config.toml
n_layer = 12
n_experts = 32
d_expert = 256
d_shared_expert = 0
activation = "geglu"
moe_layers = [1, 3, 5, 7, 9, 11]
normalize_top_k = false
lr_router = 0.00137
vocab_size = 16384
norm = "rmsnorm"
optimizer = "laprop"
batch_tokens = 32768
dataset = "wikipedia_en"
Below are experts of layer 5 (counted from 0) of a mixture-of-experts language model. Rows are named router (the router's row for the expert), gate (a neuron's input weights, with its number), up (a neuron's input weights, with its number) and show model dimensions 0-255. Each number is 128 + 32 x the weight over its row's rms, rounded and kept within 0 to 255.
Before each expert's rows: a language model's description of what the expert responds to. This comes from a sample of Wikipedia text that the model never trained on.

# expert 13
It responds to: Past participles and verbs right after was, he, to, or a plural subject, such as found, played, held, located, died.
router [162 127 110 143 111 142 149 151 158 166  83 131  98 112  95 133  98 154 168 142 129 120 131 120 135 160  90 113 149  90  96 171 125 103  99 117 154 100 138 133 155 214 136  68 139 154 164 149 139 119 126 148 146 148 142 120 146 141  87 165 166 146 117 159 158 104  97 152 151  96 105 137 152 157 108 123 107 162 124  62  84 155 122 103 114  63 114 154 210  91 133  89 145 119 108  94 154 186  97 104  84 103 151 147  86  84 164 117  66 105 114 130 148 126 148  64 143 102 110 100 164 113 150  99  27 155 169 177 111 145 102 107 118 118 108  85 151 131 140 132 133 125 129  78 101 118 154 141 134 139 130 128 125 105 105 129 141 169 142 154 146 158 131 154 112  94  93 190 141 168 204  77 162 173 154  90  77  89 167 119 114  84 119 136 114 117 109 137 149 163  98 115 167 194  80 132 105 115  99 105  71 148  62 146 219 151 171 128 152 175 128 187 145 202 173 148 137 146 156 112  85 158 198  89 113  71 107  98 131 112 119 105  77 123 147 148 117 138  97 145 144 143 116 153 184 113 133 168 104  27 102  98 125  61 153 179]
gate0 [108 106 109 136 123 158 135 190 131 172 211 155 157 173 129 174 113  96 142  96 108 116  94  79 120 131 174 133  92 101 173 126  71 104 183  83 136  80 150 132 132 104 138 131 155 214 134  94 154  64 134 158 109 148  95 166 170 135 126 110 160  70 148  91 162 122 129 113 121 159 107 157  99 105  88 130 113 167  73 128 120 188 158 103 136  90 109 154 128 123 137 128 155 174 202 136  49 147 107 131  60 172 127 112 132 110 145 143 138 149 120 155 106 181 120 146 155 114 123 129 111 189  63 180 117 174  75  54 138 200 170  65 111 144 163 159 133  88  64 105 165  53 130 136 141 170 149 135 113  71 142 127 128 121  89 138 110 141  94  91 129  78 104 152 176  80  90 100 107 175 165 157 104 212 122 105  69 151 139 124 153 122 121 158 135 189 128 143 141 164 132 119 119 114 165 181 115 191 139 160 108  81 114  97 112  78 148  97  89 172 126 126 165  93 136 113  72 126 122 102 109 106 111  99 125 151 122 159 145 146 137 139  63 143 157 129 142 112 125 131 104 120 121 103 126 115 121 104 109 137 121 151 174 107  91  89]
up0 [172 126 109 122 161 112 131 132 104 132 128 199 110 106 129 129  67 104 180 180 141 123 144 170 110 113 163 142 131 147 104 102 126 169 139 155  72 151 102 111 126 143  74 157 112 149 118 184 157 168 112  97 125 149  45  81  69 120 150  65 152 126 176 125 146 145  80 108 162 110 117 155 106 172 158 137 142 151 175 141 113 121 126  99 137  91  76 181 133 122 107 142  51 143 147 133 109 114 111 165 137 121 100 117 157 162 203 113 159  96  61 143 154  53 170 109 139 137 188 126  77 105 172 177 145 140 162 128 114 117 170 145 106 141  72 152 132  94 102 133  62 211 124 129 152 113 131 118 143 148 111 162 171  45 235 114 156  91 128  64 159 131 128 132  64 137 155 101 124  92 155 156 169  93  68 128 140 171 123 147 117 133 134 111 158 140 193 147 147  85 142  89 119 103  93  93 120 128 119 123  93 140 115 107  73 128 200 142 160 126 182 118  96 182 114  76 148 135 133 115 104 129 142 119 125 106  82 144 187 119 129  76 122  96 133 165 100 117 147 135 137 122  96 153 108 200 157 155 142 121 161 168 168 126 112 121]

# expert 1
It responds to: Adjectives, ordinals and number words placed before a noun after "the" or "a", such as first, American, two, local, former.
router [192 135 123 166 171 165 152 145 116  61 182  52 166 137 115 100 100 119 106 145 172 131 160 108 153  77  94 191 135 149 145 170 129 128  97  89 133 146 106 147 138  97  97 117 112 121 151  75 134 163 132 139 105 103 128 152  94 151 151  80 164 117 138 203 108 136 118 170 164 126 172 112 120 147 151 121 106  76 112 161 112 129 125  98 163  66 146 126 190  98 125  68  99  94 113  97  93 109 137 123  67 150  83 174  48 107 167 113 131 117 126 120 161 136 142 118  67 128 118 119 102  90  95 145 150 184 128  69 141  88 124 166 167 141 132 118 132 158 151 172 136 138 141 182 133 132 166 148 158 135 113  92  81 100  99 132  64  94 112 118 109 154  90 142 112  70 100  63 168 135 186  66 195 135 138 134 104 147  83 155 109 142 112 113 202 119 180 141 148 125 136 124 139 208 147  86 191 147  55 105 156  46 176 165 109 160  93 136 160 157 110 146 199 107 138 111 140 148 125 105 134 139 152 133  78 141 170 120 114 164 144 147 169 115 131 114  93 106 163  88  86 143 136  80 113 143 113 129 103 188 111 120  99  96 119 131]
gate0 [166 110 120 145 155 129 126  92 166 116  99 155 111 131 114  55 163  86 125  79 111 131 147 153  79 118 159 145 121 146 159 122 114  92  94 175 133 193 124 120 168 123 142 127 106  96 126  92  80 119 158 126 209  89 148 107 133 138 123 148 180 132 152 157 138 116 123 172 196  49 151 133 144 104 147 137 122 126  60  96 158 130 139 107 122 121 134 161 137 132  87 149 136 174 117 177  99 139 124 135 111 126 137 101 136 102 102 207 129 105 115  89 180 141 139 122 227 139 156 108 142 127 152 123 139 107 105 130 103  88  87 100  89 168 158 162 116 170 158 124  76 109 108 125 110 135 102 126 116 176  90 109 158 135 139  89 164 182  56 177  65 132 123  78 101 146 148 135 202 122 104 109 156  67 164 120 107 125 162 135 141 112 171  67 193 141 131 111  50 155  97 141 139 148 124 173  91 172 132  88 106 178  91 135  72 146 126 112 134 113 148 145 110 125 123 102 120 145 147 151 139 124 148  73 120 126  64 140 141 120 114 133 107  50  98 122 160 105 187  69 181 180 153  94 186 122  98  82  62 161  89 209 136 158 115 141]
up0 [125 142  88  69 128 175 149 141  93 140 152 123 113 109 126 215 146 148 154 133 162 131 135 111 142 138 127 127 107 105 122  92 122 142 133  78 103  72 139 155  84 130 125  97 155 128 124 170 147 124 127 171  87 105 119 100 111  94 103 145  83 140 129 131 169 118 148 105  52 113 114  80 150 166 102 151 163 113 148 145 108 114  97 107 108  94 158 121 123  89 117  79 123 118 136  96 195 133  93 120 142 135  59 141  84 167  81  88 179 134 140 165 144 140 101 120  72 159 110 108 184 101 155 105 123 108 175 146 177 192 157  92 176  98  80  59 168 115  90 123 189 136 146 132 127 128 176 151 153  96  95 142 123  98 120 126 147 120 166 107 170 172 134 133 146 160 127 140 129 137  82 163 145 140 167 139 117 141 131 155  59 127 137 141 121  92  89 146 169 139 162 137  68 106 151  86 185  92  95 174 172 110 167 164 163 112 127 115  96 104 155 107 108 148 178 166 104 130  80 144 154 136  76 139 127 155 217  89 126 140 132 111 163 237 189 156 150  84 181 102  90  99 121 159  38  71 146 139 146 124 193  75  81  96 142 117]

# expert 22
It responds to: "of", "|", ";" and similar links between figures in census statistics and score tables, such as 4.0% of families, "| 0 |".
router [131 105 111  87 115  36  76 148 149  65 159 153  91  96  42 200 122 125 146 171  91 120 115 146  94  57 203 116 109  97 123 156  87  62 127 131 135 133 149 104 124 137  69 157 117 172  91 152  79 132 142 116 128 119 135 111 182 116 147 165  83 120 146 151 105 151 124  92 106 126  90 161 138 124  75  92 192 144 113 115 151 165 167 113  85 115 103 161  99 161 124 118 105  83  89  83 148 143 122  65 124 153  82  80 117 158 116 102 156 130 129 121 198  88 130 165 225 116  97 140 175 176 165 141 165 106 104  97 155 109 103 133 142 113 115 126 185 166  91 142 174 148 205 159 131 118 115 130 134 161 121 167 158  75 161 128 148 123 178  67 147 131 128 129  78  71 144 152 159  62 143 123 131 127 130 126  82 112 127 112 143 164 111  92 101 133  83 113  84 105 159 137 132 147 116 134 100 148 147  63 121 108  99 103 121 136 158 156 157  77 118 113 137 158 107 118 149  91 169 149 183 118 103 171 114 126 165 146 109 182 136  92 160 139  99 194 128 159 148 172 141  90 125 207 124 129 143 117 136 136 168 187 120 107 116 123]
gate0 [146 108 125 169  90 101 118 129 140 124 164 149  88 152 117 103  76 125 116 112 149 101  87 105  94  75 116 119 123 169  61 140 118  76 134 108 156 120 190 112 117 194 149 112 205 168 153 135 147 149  92 153 125 113 157 120 169 151 129 129 139 108 134  99 117 104 134 106 106 129  92 133  96 138 139 112 161  93 132 117 122 155 118 124 148 146  75  79 159  88 146 160 169 125 104 181 159 120  86 170 145 167 150 147 156 115 126 147 205 135 127  77 118 124 152 147 201 142  52 151 130 123 132  84 121 156 177 142 102 205 137 112 236 160 111 145 124  77 119 157 172 164 163  76 146 146 152  91 154 111 127 120 134  83 166 149 103 117 165  60 145 134 115 154 104 196  89 167 134 102  92 103 166 150 107 178 114 129 179 134  89 177 141  94  68  51 103  93  99  73 105 115 120 148  85 117 123 120 109  95 129 128 106 155 105 165 104  98 117  60 114 155 154  96  81 126 104 151 139 173 106 154 136 101 111 129 146 158 178 149 107 170 139 145 158 159  78  82 110  80 101  66  79 123  90 172 136 132 183 169 159 155 130 177 138 186]
up0 [ 85 182  63 112 125  77 164 145 139 114 156 162 175  98 159 166 186 116 114 168  87  87 131 158  93 122 133 105 165 111 131 109 126 157 208 101 108 126 128 127 133  92 107 136 126 111  62 134 137  89 139 149  95 152 151 145  82 164 159 123 193 100 129 115  65 117 113 134 171 117  86 139  81 129 140 214 123 142 131 114  84 171 196 138 109 115 185 125  99 111  99 142 184 104 119 108 123 151 156 105 143 162  85 120  67 117  92  51 164 117 113 111 159 111 184 128  77 183 166 143 125 146 119  86 172 136 101 142 130 124 115 150 115 187 177 129  98 186 122 169 147 129 124 124 150  66 134 158 157  91 146 118 125 114 162  53  97 111 156 146 170 145  77 176 115 114 142  87 151 109 161 100 115 109 100 141 163 147  84  62  96  94 111 130 141 155 147 119  96 141 142 104 120 127 144 129 107 115  94 131 119 135 135  46 147 148 155 114  72  89  93 115 165 153 231 131  70 126  77 138 167 109 183 159 126  69  88 130 121 128 120 109  91 168 136 142 200  63 128 103  88 141 170 150  92 127 135 102 153 120 152 115 112 138 148 147]

# expert 8
It responds to: Prepositions of and to, commas and was in running biographical prose, especially after role, son, invasion, e.g. role of Director.
router [144 130 144 109 138  94 141  91 106 172 110 158 119 141 126  91 101 141 149 160 128  89  95  81 104 132 138 114 224 153  88 129 123 122 130 106 175 107 163  79 105  90 111 141 175 162 125 126 116 153 166 133 113  79 119  80 180 129 114 110 138 143 167 135 151  56 162 109  85 108 119  91 166 123 116 132 144 184 112  90  84 141 155 146 150 168  96  94 161 107  61 121 146 148  86  99 132 201 155 107 188 127 167  93 107 126  88 106 150 174 114 117  76  97 164 109 158 137 203 107 139 135 136 118 151 132 133 138 129 132 111 137 108  95 131 114 135 129 105  98  97 199 170  71 188 122 130 165  89 119 160 129 119 112  99 147  76  64 119 121  91 176 138 114 122 126 119 163 140  82  94  76 142  92 148 113 165 151 152 112 143 115  41 109 121 115 142  75 151 156 155 129 145 120 161 130 134 210 140 105 144 114 133  94  80 154 107 125 125  61  76 110 113 112 179 131 123 161  91 194 130 121 135 219  76 148 128 101 145 186 179 136 125 144 160 132 107 141 101 123  97 114 104  96 152  94 100  95 231 198 155 196 109  88 125 147]
gate0 [127 182  49 112 167 113 110 180 111  98  66 133 110 139 147 141 143 124 138 118 112 137  74 100 163 163 151  79 137 127 125 114  97 192 168  84 132  94  93 113 178 153 185 133 139 147 129 111 143 105 106 131 115 122 116 125 148 100  91 118 103 134 145  67 139 126 130 104 145 134 113 149 149  78 217 176 124 136 124  90  80 197 177  97 188 143 166 162 197  93 160  81 136  61 121 106 145 133 143 142 147 105 156  93 148  98 106  47 172 172 105  96 203 137  47 109  72 118 142 180  80 124 167 112 138 150 103 117 158 167 193 118 122 154 111 108 127 119 125  82 114 163 150 133 131 119 184 168 182 130 150 172  45 110 124 102 103 127  92 165 120 124 100 146 156 107 123 130 118 117  87 113  96  98  86 120 171 134 133  76 162 140 101 111 135 153 203  57  99 106 158 149 110 121 151 129 139 105 162 130 147 160 105  84  89  96 207 166 167 163 149 145 142 148 129 175 144 121 106 109 135 152 161 123 116 163 117 124 105 168 166 102 133 142  76  92 158 136  88  65 113 137 116 155 130 126  81 128 103 157 147 180 139 137 173 123]
up0 [140  87 146 147 101 173  84 124 162 147 129 141 114 127  74 131 100 147  74  52 144 141  90 125 127 134 139  66 115  99 142  87 129  74 145 154 119 114  98 160 105 164 158 213 152 103 144 202 104 125  94 139 171 146 155  91 137 152 110 107 121 121 129 104 125 189 131 126 194  80 119  73 156  75 119  65  60 104 113 110 141 149  84 155 126 125 132 107 158 116 135 161 106 135  89 111 122 176 132 100 121  86 175 112 157 129 120 112 116 105 140 146 173 127 170 114 135  97 117 201  56 193 119 128 130  90 161 171 141 100 140  93  94  85 108 164 136  68 147  91 159 157 127  88  74 112 131  99 131 140 113  70 147 155 112  74  89 126 102 179 103 109 145 191 146 129  66 111 129 125  80 140 129 128  98 110 153  84 151 171 141 114 103  61  90 113 122 112 144  80 142 146 110  97 117 150 107 134 171 151 133 175 111  62 147 107 203 120 115  66 111 201 111 139  97 140  93 124 139 164 109 133 126 122 132  93  71 135 222 111 152 161 170 108 190 123 108 198 115 109 133 161 112 143 108 158  98 100  82  97  89 105 154 131 119 118]

# expert 21
It responds to: Prepositions and possessive 's that introduce a following noun phrase, such as for, by, with, from, at, into, between.
router [171 127 102 175 133 160 157  84 159 130 161 128 104 175 159  33 116 133  79 130 123 100  91 138 163 116 169 117  88 141  38 135 187 168 118  70 113 131 120 102 102 126 111 158 126 131 104 149 136 201 116 163  70  96 153 156 166 137  96 169 109  58  81 142 116  96 152 107 117  87 151 168 148  75 153 119 158 130 147 140 118 121 124 106 164 116 144  86 173  59 116  84  62 146 110 108 126 104 113 170 135 107 147 145 173 174 152  87 100 151 121 107 131 143 131 178 170 126 134 141 146  82 134 106 106 139 118 130 146 139 108 140 155 107 105 145  99  65  79 132  73 152 153  84 113 176 141 157  83 209 109 153  68  77 126 121  79 132 174 144 114  94 153 143 111 147 139 109  97  40 171 139 157  85 140  93 142 170  79 108  80 136 160 139 132 103 133 111 125 146 134 130 118  90 157  60 183 149 128 169 152 193  96 107  64  75 108 141 103 101  78 131  72 149 121 102 118 178 177 135 154 135 140 145 160 114 108 110  95 130 162 161 172 134  91 110 148  89 100 112 158  59 174 116 138 136 165 102  78 119 135 118 137 143 132 154]
gate0 [129 126 130  66 141 174 196 128 127 147 147 102 160 101 122 154 132 168 108  85  45  55 189  94 187 133  85 101 165 121 104 115  85 194 164 126 111 132  59 136 126 182 227 105 133 137 106 130 131 164  86 122 122 120 100 134 105 110  95 148 199 119 165 159 158 186 148  59  80 142 173 190  69 104 147 107 126 118 128 178 136 146 135  80 115 182 135 131 168 112 106 100 109 150 114 110  87 128 196 168 116 118 168 110 115  81 138 135  97 110 116 151 100  96 176 138 115 137 132 145 145 124 100 116  90 139 178 128  64 221 132 104  59 164 147 138 115  98 129 154 148 151 102  95 123 168 176 133 172 119 118 104 146 154 163 105 133 124 205 125 156 184 128 153  92 128 138 111 162  85 162 196 168 102 147 139 133 106  94 128 135 147 149 154 186 124 113 121 179 112 141 124 145 132 158 141 136 151 105 179  76 169 162 173 152 126 153 133  72 103 121  67  87 137 120 141 139 148 137 116 135 151 125 103 106 157 121 103 142 142 116 121 156 159  78 133 176 138 148 141 164 120 121 133  63 142  81 131  90  91 102 120 134  68 129 116]
up0 [113 102  45 140 116 157  68  68 142 101 186 130  99 141  67 109 125 129 109  97 171 157  61  88 100 122 188 118 142 132  92 122 169 140 116 138  43 124 104 136 137 150 138  87 147 161  86 156 153 148 140 116 133 131 130 147  98 182 137 119 104 113 167  54 137 172 119 155  98 143 122 134 141 140 136  51 147 105 112 136 132 119  91 112 159 132  81  93 171 120 101  86 116 181 143 180 138 122 117 136  79 164 131 175  85 116  88 128  96  44 156 151 215 135 161  98 185 134  79 151  99 127 175 124 132 105 117 129 219  88  98 145  95 130 133 155 120 159 158  98 107  78 131 129 129 190 108  94  91 181 160 156 132 147 164 197  86 162 100 111 117  95 164  50 122 150 127 124 144  89 184 149 140 147 151  94 115 172 142 122 108 202  90 158 117  88 124 130 147 123 128 138 143 127 134  55 123  99 142 103 122 105 173 140 114 135 150 173  97 163 159 134 145 110 126 114 146 123 183 123  91 122 164 179 111 159 125 168 152 137 156 168 161 135 113  84  91 185 143 125 167 136  99 130 194 160 175 134 104 106 114 114 152 165 104 155]

# expert 6
It responds to: Words that open proper names or noun phrases, such as The, National, United, North, South, New, as in United States or National Historic Landmarks.
router [140 171 103 135 135  99 154 122 141 179 104 105 143 148 141 124 126 105 120 130  58 137 135 105 158 127 145 130  90  77 155 112 127 157 103 113 119 112 113  90 119  97 109 205 169 104 108 127 170 116 157  96  95  97 142 132 113 122 131 128 134 207  91 135 137 155 116 101 103  91 162 125 155 193 142 159 143 142  42 147 151 150 203  76 149 169  60 144 115 129 123 112 122 151 118 176 141 135 135 107 150 152 154 109  64 201 123 100 132 105 147 139  60  97  88 135  96 134 111 124 127  94 124  86 112 141 171  99 100  89 177 176 131 146  91 147 120  83 164 122 130  97 128 162  73  84 113 100 188 106 156 112 124 144 176  88  68  95  76 127 111 116 136 131 147  97 123 157 151 141 137 133  90  99 123 106  93 195 118 145 153  61  73 163 155 154 125 137  99  75  75 143 102 108  82 104 165 155 156 119 159 125 140 138 161 162  93 152 133 118 120  58  50  98 180 161  77 126  67  99 127  98 144 112 151 112 212 137  86 102 137  96 183 126 144 108  97 142 132 117  94 136 144 116 147 131 185 119 134 201  95  59 109  99 134 216]
gate0 [107 207 100 105  60 119 108 150 117 124 160 128  75 141 118  94 109 150 124  48 162  87 126  60 121 152  94 105 128 132 115 165 100 112 147 108 138 150 125 130 134 191 120  80 184 108 100  92  90 163 108 160 135 101 170 113 108 123  95 102 167 123 117 164 165 138 138 111 133  86 155  71 160  66 155  86 136 151 139 114 167 113 123 131 104 124 148  56 155 107 110 144  77 114  94 176 125 165  87  85 114 120 162 139 138  89 141 165 117 156 151 127 150 225 114 101 147 118 104 151 118 154  92  98 117 101 116 137 132 108 161 113 122 102 132 110 139 133 109 133 122 138 118 149 101 139 188 129 106 170 178 116 120 109 151 162 182 173 132 164 131 128 109 110  89  78  96 119 185 115 127 101 131 107 142 149  72 141 162 105 129 167 143 175 115  82  93 157 117 189  77 110 149 191 138 173 133  24 182  99 141 174 192  88 105 136  92 150 118 147 125 155 113  53 112 170 187 169 159 188 175 110 153 139  89 133 129  46 150 149 132 171 154 119 128 144  80 164 108 113 105 113  82 139 179 119 122 154 141  98  59 157 124 110  81 148]
up0 [118 114 121 200 196 169 106 102  85 100 135 120 124  97 134 125 141 150 128 233 146 154 110 199 101  97 122 136 162 143 117 125 129 120 122 120 200  85  74 192 113 120 151 123  80 176 130 138  97 134 195 108  62 173  93 156  88  72  80 137 109 109 140 135  63  92 154 117 146 179  79 135  51 145 121 110  99 144 135 132 151 118 133 154 149 107 204 184 168 125 165 121 119  58 138  67  88  97 173 117  76 125  95 151 169 114 151 120 124 125  96 127 116 102 131 149 140 110  91 153  99 112 159 146 149 156  98 152 146 132  90 137 117 131  90 215 170 137 143 135 124 178 134 144 160 163 107 126 151 125  98 145 148 141  83  96  77 102 121 119 138 136  86 124 124 140 129  63  85 129 149 122 109 133 103  72 111 160 112 120 103 180 176  99  90 135 138  72 115  78 146 147 182 124 154 138 161 170  86 139 117  77 154 108 115 107 193 136 147  95 134  96 171 185 146 116 123 109 126 116  99 138 110  85 139 139  86  68 127 117 135 163  74 159 159 135 135 114 162 144 148 135 126 102 181  81  95 136 113  84 163 156 164 126  88  54]

# expert 27
It responds to: Opening double quotes in titles and quotations, and prefix pieces such as sub, over, un, re, pre, per, co.
router [107 139 113 146 180 147 144 132 119 191  85 171 154 117 136 136 106 114 108 161 134 112 153 110 164 136 141 123  76 134 172 153 127  57 145 114  90 110 168  62  97 145 107 144 116 156 107 128 100 147  92 110  81 125 104  89 118 126 140 118 172 178 163 102 176  68 130 156 112 160  63 167  69  62  98 143  94  61 148 181 123 102 135  94 101 175 147  99  84 104 110 128 125 152 122 156  98 150  85  56 116  90 103 144 108 167 109 172 155 109 148  89 153 101  79 131 124 198 146 146 172  82 199 115  96 118 157 135 139 146  93  79 145 145 145  68 124 107 143 162 215 139 130 107 123 139 122 126 151 101  89 140  97 152  86  97 161 154 136 145 140 181 138 146 109 118 120 113 165  92 172 145 143  86 131 169 113 121 131 176  92  91 152 147 115 155  98  63 153 141  56 146 133  90 113 139 171 146 219 152 169 154 137  93 135 174  79 131 117 201 140 168 145 108 133 119 147 113 106 201 156 126 209 122 129 110 188 119 123 113 145 124  90 131 106 157 186 184 125  87 107 152 168 153 105 164 118 131 127 137 112  81 131 175 146 109]
gate0 [174 134 113  17 169 103  76 141  95  96 139 116 162 113 137 127  65 143 140 148 105 156 181 158 125 129 127 120 159 151 153 106 192  88 166 160  61 115 183  87 120 147 118 146 102 195 148 174  93 144 111 108 140 104 149 126 143  81 132 172 110 133 127 126 172 109 163 143 132 104 116 101 144 131 128 133 107 107 149 153  79 155 148 173 123 140 125 152 140 117 101 148  43  97  83 143 141 100 152 129 132 100 111  97 255  88 125 130 107 168 198 181 117 101 166 197 171 152 197 160 158 184  97 122 150 135 138 113 124 113 132 164 111 134 167 149 167 112 123 108 177 158 142 142 158  91 167 181 156 112 131 104 176  85 173  95 105 217 152 127 196 165 150  78  97  99 148 135 180 131  76 118 123 154 109 126 140  90 114 129 147 155 142  93 163 138 160 128 143  99 120 166  74 155 191 115 128 185  95 156  72 102 168 142 167 126 112 110 120 127 126 141  82 141 112 118 119  85 148 131 153 163 110 122  92 150 161 157  98 108 153 175 113  86 120 147 135 163 163 161 126 133 124 133 105 157 121 116 176 131 124 128 132  99 169  88]
up0 [115  70 111 116 173 161 105 125 109 153 157  87 144  74 176 163 179 140 178 124  90  54 123  94 168 157  78 116 162 111 187 158  93 174  80  99 138 181 157 167 113  91 172 115 178 107 151 195 104 163 149  85 112  70 186 105 158 134  92 129 173 120 128 145 141  90 154 143 126  89  96 107 139 111 110 135 133 144  88 123 123 204 170 110 111  88 103 147 135 116 112 148  83  93  65 120  88 134 141  70 113 120 147 142 137 103 169 124 112 157 108 160 101  85 124  89 124 147 130  89 201 117 113 134 129 138 115 151 146  94 129 140 115  69 169 100  97 151  74 133 126 127 109 163 137 114 153 118 142 105 137  35 114 180 143 143 134 162 137 145 114 194 136 139 105  55 140 123 186 163 123 119 181 107  89 104 148 106 131 140 104  99 136 135  89 152  68 175 111  76 143 116 107 141 108 106 197 184 150 128  99 131 185  71 140 145  92 131 132 131 106 185 134  79 149 178  39 115  97 122 137 144  96 144 120 129 128  73 107 175 154 110 148 159 176 124 163 131 103 109  79 100 147 157 114  98  93  95 167 153 139 168 144  74 125 144]

# expert 10
It responds to: Wiki section heading markers == and ===, the line breaks before them, and the word "as" in "served as", "such as".
router [143 153 129 182 156  69 144  62 121 164 134 135 137 106 140  92 104 162 150 116 124 110  78 125 151 101 147 116 135  93 172 129 140 142 141 154 118 159 151 177 117  96 157  68 178 111 110 178 141 158 157 105 156 130  93 107  58 145 139 169 103 128 120  90 154 114 138 119 150 146 113 161 149  70  73 105  87 138 175  85 105 194  99 126  98 145 134 152 168 138 145 107 111  95  95  64 143 128 171 123 139 161 139 162 184 139 121 109 151 171  94 161  78 178 106 124 133 150 185 146 176  64 115  94  86 144 136 137 127 137 135 123 201 121  93  82 113 106 157 131 117 195 134 150 113 137 103 147 119 156 136 168 138 123 127 131 209  90 154 162  94 112 121 143 124 110 151 106 120 217 149 114 181 128 181 103 153  93  78 180 111 162 136 150 119 170 155 134  98 148 189 165 121 107 139 106 134 183 141 118 196 112 118 139  34  80 110  95 173 107 166  90  97 157 127 105 117  84 145 126 187 167 141 185 135 123 135 134 155 127 107 122 123 153  95 163  83 138 150 153 141 134 148  12 136 124  81 115 146 127 116  88 104 145  91  50]
gate0 [145 111 126 139 161 166 137 133 114 181 136 100 109 149 147 105  87  87 123 125  23  72  88  88 126 116  96 143 129 132  90  62 154  86  83  93 142 116 152  84 129 164 137 133 162 110 154 176 106 140 159 150 112 113  75 125 180  86 138 124 124 184 133 137 155  93 186 107  81 193  64 210 149  98 156 134 150  80 114  69 111 175 119 140 127 151 145 134 173 152  86 128 171 142 136  85 110 160 152  94 147 168  74 158 160 101 185 113 148 126 161 157 139  68 103 127 183 132 162 180 107 169  71 139  96 148 164 102 144 153 111 186 144  96 159 110 159 145 121 175 156  67 117 155 130 130 143  96 195 134 112 156 135 164  97 122 137 157  99 116  66 159  66 122 110  75 114  94 163 119 111 143 130 101 138  82 145 143 160 114 115 133 116 135 112 179 118 161 136 161 142 149 122 150 159 172 122 185 111 170  96  58 137 190 152 133 111  98 143 137 157 125 150 124  87 146 109  77  81  51 138 104  82 170 119 126 174 145 101 103 139  97 125 161 122 156 194 167  90 120 161 137 101  61 111 125 124  92 111 119 148  91 105 105 137 120]
up0 [122 179 159  78 160 128 153 117 132 148 137 145 109 137 167 110  98 146 104 144 153 170 105 181 131 165  97 144 155 141 128 199 188 185 131 117  89 109  99 142 134  97 140 167  84 145 137 156 123 142 126 125 115 164 141 120 161  92 149 140 127  45 155 105 110 140 151 202 174 121 159 107  94  89 111 110 127 119  94 188 142 111 116 141 151 139 125  93 117 102 151 171 111 116 204 103 132 109 106 140  97 153 121  51 144 124 124 138 131 198 115 123 126 178 142 200  75 151  76 151 161 106 143 122 151 135 137 129  97 158 143  86 151 145  65 140 128 137 189 145 149 177 155 124  93 134  75 132 111 119  84 129 101 179 151 202  53  85 172 140 145 209 179 145 119 162 117 147 148 140 138 102  91 130 140 185 154 145 136 103  98 132 160  95 158  82 111  75 134 131 151 109  95  82 127  90 154 102 136 106 123 161 116 125  76 135 143  86 127  79 146 138  71  84 169 110 108 122 143 178 100  87 100 114 130  50 124 131 142 167 129 155 195 124 136 156  72  24 150 163 112 106 108 128  87 144  88 140 134 101  51 104 131 109  86 107]

# expert 23
It responds to: Short letter-pair pieces inside longer words and names, e.g. unch-ar-acteristic, port-al, Bever-ly, catam-aran.
router [106  90 113 103  83 114  60 187 132 142 151 192 195 116 116 119 134 112 120 113 119 120 132 173 140 187 183 166 130 116 126 141 162 165 151 120  53 108  50 129 147 144 173  74 107 132 138 162 150  77 114  99 134 132  91  87 123 148  94 139 139 157 156 141  96 137  94  85 168 165 152 127 136 127 153 138 124 110 176 155 185 114 107 204 144 124 188  73 152 140 151 116 127 128  93 179 107 147 117 162 177 119 128 185 162  91 132 108 159 115 147 107 140 192 123 166 120  90 107 135 134 207 152 136 115 134  98 129 138 120 151 190 100  25 190 122 160 165  78 157  70 151  94 131 136 143  80 129 105 146 134 117 131  99 116  78 126 109 130 141 102 138 124 142 152 127 143  74  90 110 121 151  97 143 147 157 156 171 122 121 128 148 125 112 150  69  84  50 158  98 158  69  85 124 106  80 177 149 167 141 119  64 129 130 164 157 149 177 136 141 142 161  58 142  84 179 116 148 167 173 118 191 122 157  94 137 103 165 138 155 125 147 150 121 131 171  64  80 135 171  88 123  92 103 101 139  96  92 122 119 146 123 158 151 156 117]
gate0 [ 88 110 114 134 161  77 105 127  78 160 144 118 131  33 137 173 141 131 174 109 135 112 127 126 133 150 133 180 110 131 175  71 158  77  81 121 108 136 119 136 130 106  89  90 113 132 153 153  79 149 158 120  93 156 197 135 138  97  70 181 170 162 124 167 159 157 152 168 132 106 142 151 112 137 137 154 109  93 140 130 173 172 152 150 106 142 162 113 119 171 179 153 171 185 102 159 163 125 116 100 162 120 126 134 138 132 136 173 104  45 119 186 157  56 196 135 107  98 105 154 103 168 124 141 152 133 166  82 137  58 109 178 107 119 145 127 135 106  81 109 111 137 147 129 190 116 120 125 108 174  82 116 150 160 146 148 144 129 163  96 130 104 146 151 104  65 119 114 114 162 199 121 145  84  86 160 102 156  60 117 113  77 137 183 157 114 110 171 119 193  92 117  79 129 125 109 125 117  42 136 107 163 129 134 132 114 130 123 189  88 105  90 171 113 152 119  88 186 120 108 116 113 163 166  66 166  76 152 145 135 171 144 118 110 109 117 112 194 136 140  98 156 123  98  84 120 184 154 110 115 155 140 140  50 186 134]
up0 [130  57 136 132 120 121  87 119 127 195 109 136 138 101  71 101 179 125 108 164 106 103 156 115 153 169 170 140 131 104 127 103 155 123  89 112 125  92  98 160 172 167 139 106 100 108 103 146 134 172 121  94 173 129 107 164 145 127  83 117 133 171 166 195 103 127 123 143 177 114 105 173 199  40 135 169 158 112 170 179 127 210 139 160  96  99 145  90 140  99  73 102 125 125  79 103  85 102 121 134 137  91 143 110 180 132 186 178 167 123  85 114 126 157 144  21 121 112 130 156 135  92  97 127 126 131 129 126 171 136 123 139 118 123 163 103 100 110 136 167 146 116 117 103 172  65  95 122 134 161 135  86 115 141  95 119 123 139 118 154 115 206 140 106 166 115 118 102 113 150 156 144 188  90 110 124  99 111  80 229 149 151 137 168 164 111 176  80 132 150  72 130 103 143 162 145 123 114 172 132 133 170 121 104 134  74  97 181 143 138 123 171 116 214 136 136 148 200 160 132 124 144 165 132 117 112 150 128 105 172 203 114 126 135 120 182  98 109 128 159 137 127  87 102 114 100 120  52 122 135 161 149 114 106 163  60]